From a checkpoint of a small mixture-of-experts model trained on Wikipedia.
Size: 11 layers, width 256, 26M parameters.
Experts: 128 SwiGLU neurons an expert, a sigmoid router.
Training: a variant of Muon for the experts, 342M tokens, 9861 steps.
Below are experts of layer 7 (counted from 0) of a mixture-of-experts language model. Rows are named router (the router's row for the expert) and show model dimensions 0-255. Each number is 128 + 24 x the weight over its row's rms, rounded and kept within 0 to 255.
After each expert's rows: "gets" lists some tokens that make up at least twice as much of what it gets as of all text. This comes from a sample of Wikipedia text that the model never trained on. Tokens count by the router's weight.

# expert 7
router [114 135 104 124 112 131 144 106 147  99 141 152 118  82 159  92 160 123 166 116 116 190 122 124  91  67 128 107 162 128 114 151 152 118  64 118 121 133  93 109 118 128 131 150 119 143  86 102 120  91 183 133 123 141 128 102 124 109 124 121 105 106 122  76 137 150 161 142 113 140 129  93 114 129 163 130 160  76 115 115 141 131 115 150 129 174 134  94 108 146 165 146 149 121 132 117  80 159 172 137 126 137 165 133 118 145  84 132 103 117 142 120 118 142 153  92 139 192 117  96 140 119 131 155 148 125 124 170 139 156 147 106 135 121  99 101 184 155 148 104  95 124 133 127 101 113 158  84 105 156 145  87 154 131 102 169 136 107 118 116 114 122  94 123 181 118 121 141 111 120 172 105 122 121 113 120 161 141 100 150 118 155 106  82 101 173 139 127  97 137 124 112 117 148 148 116 130 119 106  93 137 137  97 104 143 109 118 120 163 128 105 108 118 139 143 157 149 152 130 122 120 123 160 124 154 157 122 178 136 111  98 160  97 135 160 161 163 101 118  97  80 139 129 140 142 103 120 117 102 144 114 112 124 133  99 167]
gets: " of", " in", " to", " on", " for", " the"

# expert 0
router [160 107 156 117 135 107 140 124 121 125 138 149  98  89 129 106 148 117 157 130 117 113 162 113 113 122 137 128 155 102 174 122 124 122 114 102 155 137 112 134 120 115 143 167 146  76  83 108 143 107 145 123 155 140 158 110 129 136 109 135 141  89 115  84 132 159 123 141 118 164  95 121 126 120 123 107 136 150 136 143 122 162 124 186 127 130 154 148 137 140 142 155 119 116 120 111 114 138 133 142 124  71 134 118 135 209  86  76 125 134  97 133  98  98 163 116 148 175 159 125 162 152 135 150 145 159 120 127  90 126 145 118 135 116 115 125  97 134 129 150  81 162  92 111 145 142 144 163 131 154 108  92 118 111  79 176 132 129 121 142 117 127 107 103 143 125  79  99 141 139 183 131 120 136 136 132 156 136 129 148 137 139 132  93 108 146 142 154 151 103 113  81 137 110 132 134 115 109  80 125 123 128 168 141 139 100 120 121 202 199  96 154 145 161 168 102 111 136 148 117 154 145 100 128 113 118 131 116 109 123  84 141  96 119 138 139 107 150 114  92  78 108  88 135 138  95 170 117 143  93 117 174 100 130 132 114]
gets: " ", "-", "–", " S", " W", " P"

# expert 5
router [129 112 102 115 122  94 148  50 131  98 129 134  99  84 149 109 149 125 159  81  89 172 123 115 160 129 137 143 125 147 156 137 132 106  90 124 159 151  84 109 133 145 127 132 123  83 134 121 136  73 126 107 153 148 121 166 129 126  92 115 150 134 134  97 137 117 151 159  98 138 135 123 117 138 106 125 118 130 138 160 124 126  93 138 120 161 104 152 103 152 127 112 129  90 132 124 115 152 108 141 115 136 141 127 141 167 107 115 146 162 114 108  90 155 104  74 146 129 129 126 113 121 164 122 146 149 106 137 118 166 132 128 101 136  88  86  99 147 116  95 157 144  70 124 115 120 147  86 108 153 117  89 158 126 131 100 166 139 147 130 119 125 133 114 105 102 112 153 101 113 136 136 110  88 131 101 162 121 112 135  86 160  97 153 142 163 157 145 144 115 153 102  95 153 121 150 111 124 107 124 165 124  71 146 100 112 121 166 196 150 111  75 142 146 131 148 105 135 154 119 165 158 121 129 152 128 152 114 140 139  75 141 100 113 108 135 192 161 102 134 122 138 147 163 122 133 121 158  88 111 165 141 124 165 114 107]
gets: "1", "2", ")", " (", "0", "\""

# expert 8
router [ 85  62 138 109 149 142 178  83 168 106 156 137  75 113 120 105 157 101 125 114  87 109 149 121 146 106 131 141 136 131  86 152 145 128  92 102 148 156  77 116 139 158 113 122 136 102 117 113 122 104 143 130 118 144 116 124 168 152 143 114 132  95 140  88 144 123 152 162  84 146 141 142 131 151 141 149 116 170 110 124 131 174 120 122 133 141 130 125  99 149 105 122 116  83 126 111 112 103 125 144 107 109 126 163 182 193 137 116 103  99  88 127 123 154 117 122 140 121 133 131 141 110 147 152 135 152 131 106 126 134 146 152  94 112  56 135 136 180 117 130 130 153 126 114 129 131 163 148 118 148 105 106 127 131  88 123 137 130 118 123  85 130 132  71 135  93 167 120 117 135 154 181 123  95 124 125 132 128 173 150 116 143 122 132 120 122 124 172 114 109 154 111 113 141 105 139 126 110 136 163 112 134  94 128 116  82 121 111 151 138 122  69 161 131 162 173 125 135 108 127 163 125  91 128 120 154 121 162 130 111  89 109 122 135 150 181 137 191 166 133 134 131 164 176 125 116 113 139  93 121 141 131 132 146  95 136]
gets: "\n", "-", " (", "|", "==", " \""

# expert 6
router [116 138 116 123 142 119 169  80 110  89 164 148 115 104 143 102 147 120 156 112 106 158 133 139 139 120 120  78 196 149  89 109 145 125 104  88 147 166 133 148  94 146 106 145 130 110 103 125 144 113 114 130 160 170 146 102 120 121 138 142 130 129 121  78 120 145 138 156  75 141 124 120 122 131 143 115 151 174 123 131 133 170  76 145 133 135 123 122  45 122 126 120 125 120  74  97 108 165 130 139 142 115 140 145 163 173  91 146 160 138  84 128 126 149 151 114 149 140 148  75 132 154 107 126 110 124 170 136 151 139 156  78 133 128 137  98 142 134 147 160  74 159 111 105 107 145 153 128  97 156 125 112 102 130 117 155 182 131 130 165 131 119 117 132 114 103 140 124 151 141 132 141  95 102 109 113 160  89 109 122 130 111  90 128  95 126 165 127 160 143 121 110 126 145 152 161 147 116 106 106 159 139  80 114 111 116 106 157 150 124 104 114 109 179 108 123 130 124 128 148 161 160 100 150 142 134 145  96 130 139  95 141  97 119 157 100 126 124 110 108  71 170 114 153 129 100 123 124 136 135 127 129 134  95 125  82]
gets: ")", "%", "4", "0", "6", "3"

# expert 15
router [160 103 149 136 153  89 146  73 121 117 130 144  96 110 128  81 154 122 159 103  95 120 167 131 139 133 107  73 180 108 143 140 148  91 155 117 149 115  70 133  92 167 120 130 168  65 120 129 126 116 100 114 121 152 164  95 137 157 153 108 116  86 131 106 109 151 170 159 145 139 147 136  97 118 114 116 149 148 122 156 121 137 131 153 165 189 117 154 123 110 153  77 158 118 148 126 118  88 143 119 116 122 134 146  91 124 110  96 132 126 132 146  87 185 145 106 147 140 124 130 100 124 143 122 129 154 126 139  92 131 131  65 127 120 122  97 157 191 124 114 136 162 120 122 125 129 121 109 143 154 147 111 123 103 169 164 139 119 133 122 103 102 119 145  90  97 151 134 155 119 147 144 121 139 137 120 152 123 120 131  85 168 105  83 100 112 166 118 116 148 110 106 130 166 102 158 121 113 109  85 136 126 123 100  84  92  80 145 146 179  95 147 127 123 141 121 110 153 167 110 144 155 126 153 157 125 124 127 127 137 149 133 102 106 121 140 142 136 161 120 116 114 146 124 137 111 153 144 139 111 114 136 157 180 129 136]
gets: ".", " the", " The", " a", " his", "The"

# expert 1
router [138  87 140 106 137 133 139  80 159 107 147 160 129 124 104 110 170 107 115 117  88 151 117 143 119  95 117 141 150 137 106 133 107 109 113  86 136 127  94 156 139 160 133 141 129 127  42 111 145 102 110 100 155 130 140 113 160 120 117 106 108 111 126  86 134 130 159 153 123 157 157 142 147 170 117 124 136 118 107 142 144 134 106 122 182 147 131 112 127 127  95 101 150  95 132 127 121 106 129 105 109 104 147 168 136 171 114 111 121 124 126 132 128 104 145  99 134 183 155 100 144 137 136 150 145 127 126 149 135 108 119 128 132  94 101 120 121 145 119 148 135  97 143  90 115 116 161 179  81 111  93  82 188  78 122 142 117 116 107 158 122 123 117  53 142  85 147 127 135 106 175 124 127 126 111 110 146 101 120 134 126 135 129 120 116 108 109 142 139 125 180 130 127 160  97 137 138 145 112 150 144 138  73 156 129 136 117 138 192 163 103 124 108 132 144 127 157 161 139 130 164 146 101 139 145 161 130 166 125  98  82 126  63 128 141 167 141 131 112 118  95 144 124 135 139  63 134 130 133 121 124 140 143 179 114 147]
gets: " |", " ", "|", ":", "\n", ";"

# expert 12
router [127 102 131 144 117 138 154 115 128  79 125 140 102 123 136  99 154 107 149  92 140 124 147 159 151 114 129 124 140  86 146 146  84  81  68 105 126 142 151 114  86 163 157 167 126 151 120  88 137 109 142  84 161 136 130 135 143 174  66 135 160 123 111  75 145 150 160 133 115 110 129 133 118 158 104 136 117 101  97 143 110 155 125 135 120 116  98 127  86 146 141 142 116 126 121 137  92 114 138 134 147 105 140 159 130 149 100 109 108 120 154 141 132 175 111 136 170 155 138 105 161  92 137 158  99 139 110 152 172 116 146 142  86  73  92 124 155 133 149 122 143 119  94 138  75 144 134 129 141 182 132 132 151 113 110 126 136  93 132  96 106  77 128  88 141 130 124 109 112 113 171 101  92 122 140 101 146 143 131 153  86 152 127 103 108 149 149 154 127 113 125 141 149 104 132 101 120 124 124 109 122 126  91 119 111 151 104 133 189 161 115 125 124 180 143 122 162 153 114 102 151 153 151 150 116 144 124 144 141 124 138 140 110  92 174 142 151 119  77  78 117 126 132 175 141  98 125 144 148 129 108 129 169 130  96 150]
gets: " in", "ed", "d", "th", "st", " In"

# expert 14
router [101 121 161 120 124  71 133  87 161  99 112 136  99 137 102 105 156 106 120 160  91 123 122 120 147 114  98 136 133 145 119 132 173 120 130 168 157 153  92 135 117 131 128 131 130  90 117 103  90 117 107  90 145 134 129  94 110 136 134  96 136 151 130  86 146 115 139 154 109 157 117 123 130 157 135 165 125 175 121 169 140 113 139 129 140 153  88 138 111 106 113 135  97  94 132 112 140 118 132 119 154 118 179 108 140 174 105 144 111 144 123 130 102 131  73 110 133 140  91 117 122 142  95 153 132 132 116 145  79 146 156 110 121 110 110  86 101 142  95 142 133 124 136 135 137 118 135 155 118 116 117 143 178 113 106 113 163 121  94 135  89 101 145 121 132  93  96 124 117 125 156 134 156 124 137  81 103 164 145 160 118 159 139  88 165  97 123 134 170 187 134 147 139 171 139 142 143 126 123  93 118 138 119 143 123 101 131 139 164 144  80 110 172 106 139 144 141 140 190 181 157 118 113 136 145 168 108 117 160 116  96 169  87 167 127 148 152 150 130 126 109  95 141 130 185 102 146 123 115 131 135 137 143 178  96  87]
gets: " a", "'", " re", " de", " A", " c"

# expert 11
router [135 113 105 150 129 116 180 142 126 134 115 130 125 131 154  91 138 128 139 146 114 129 152 137 136 120 120 116 150 125 112 102 126  92  98 182 162 166 115  81 110 128 104 134 123  94 112 139 139 106 101 134 130 128 160 166 131 143 114  86 132 151 117 122 104 125 168 111 144 145 128 122 142 163 110 132 103 138 131 139  88 147  98 166 155 175  94 131  99 152 136 118 136 112 156 126 161 109 108 139 110 123 174 147 145 153 104 120 132 138  97 113 130 140 139  80 137 154 140 119 142 144 134 182 140  86  79 103 112 140 116 122 119 112 126 124 109 159 153 118 126 119  67 114 120 125 152 137 111 109  99 144 133  83 109 105 208 137 137 110  84 150 102 126 111 108 113 121 117 112 162 135  96 163 136 132 124  83 126 111 125 136 163 103 109 117 124 148 160 146 158 149 106 148 144  98 101 120  76 127 143 103  81 101 138  97 115 172 170 120 111 100 146  92 101 174 140 116 136  88 148 150 129 123 157 107 112 132 129 136 110 146  87 141 105 165 157 158 141  74  81 129 121 197 100 128 146 144 106  84 165 141 119 131 120  95]
gets: "s", " was", " is", " were", " he", " be"

# expert 10
router [132 127 141 127 160 114 147 103 144  94  97 124  96  99 133 126 151 133 101  92 107 140 129 148 113 107 104 119  84 119 146 114 132 113 129 123 126 134 117 144 125 145 138 141 128 126  84 115 146  57 128 116 149 115 150 106 131 165 103 126 138 121 122 125 145 138 136 150  92 135 162 102 142 137 126 156 136 176 153 204 135 107  83 151 146 122 146 111 103 151 149 106 156  89 135 131 108  96 121 162 116 144 151 116 141 136 119 142 106 145 129 123 117 114 121  82 134 168 139 133 133 118 110 125 123 133 123 151 108 143 122 131 134 144  97  95 127 152 136 157 132 108 118  96 124 104 131 144  87 156 130  88 135 131 146 173 169 115 122 144 130 128 131  88 115 137 147  91  81  63 174 140 122 123 105 102 158 111 137 147 105 173 100  94  97 152 165 133 143 139  84 114 107  90 142 160  73  98 139 139  98 128 143 101 106 172 106 118 146 148  94 131 143 107 188 143 111 144 130 115 155 165 161 156 171 152 125 118 147 160 111 123  97 128 121 177 148 110  70 109  80 143 149 159 146 107 131  91  92 144 124 132 132 155  65 120]
gets: ",", " and", " as", " to", ";", " with"

# expert 4
router [129 101 132 108 123 116 151 114 120 143 103 116  97  67 131  84 169 148 114  69 112 150 137 131 156 116 126 121 150 138 180 148 110 122 130 153 150 135  98 121  94 159 129 113 128 129 144 112 138  91 118  87 170 161 173 160 140 125  80 153 139 158 146 107 146 142 153 162 110 129 138 120  85 152 130 117 131 123 137 187 113 110 115 146 157 162  91 138  95 174 144 105 125 111 134 118 104 148 117 124  99 122 136 164 163 173  90 121 100 142 104 124  95 154 120 108 161 145 149 124 119 106 138 113 126 123 121 121 130 170 133 137 133  80 109  92 117 175 126 111 165 129 121 123 146  90 111  65 106 153 124 107 152 128 105 105 148 163 123 140  86  99 118 151  77 104 122 130 121  81 138 128 138 117  94 110 144 130 119 137  78 162 111 100 110 160 130 132 159 132 117  90 112 142 115 123 108 130  90  94 165 106 115 116 114 126 114 144 192 176 112 124 117 127 138 153 157 115 184 124 133 122 159 141 156 122 137 128 121 121  73 150 119 136 113 161 140 140 120 132 134 106 170 188 116 116 151 123 110 152 138 120 139 130 123 122]
gets: "1", "0", "2", "9", "8", "3"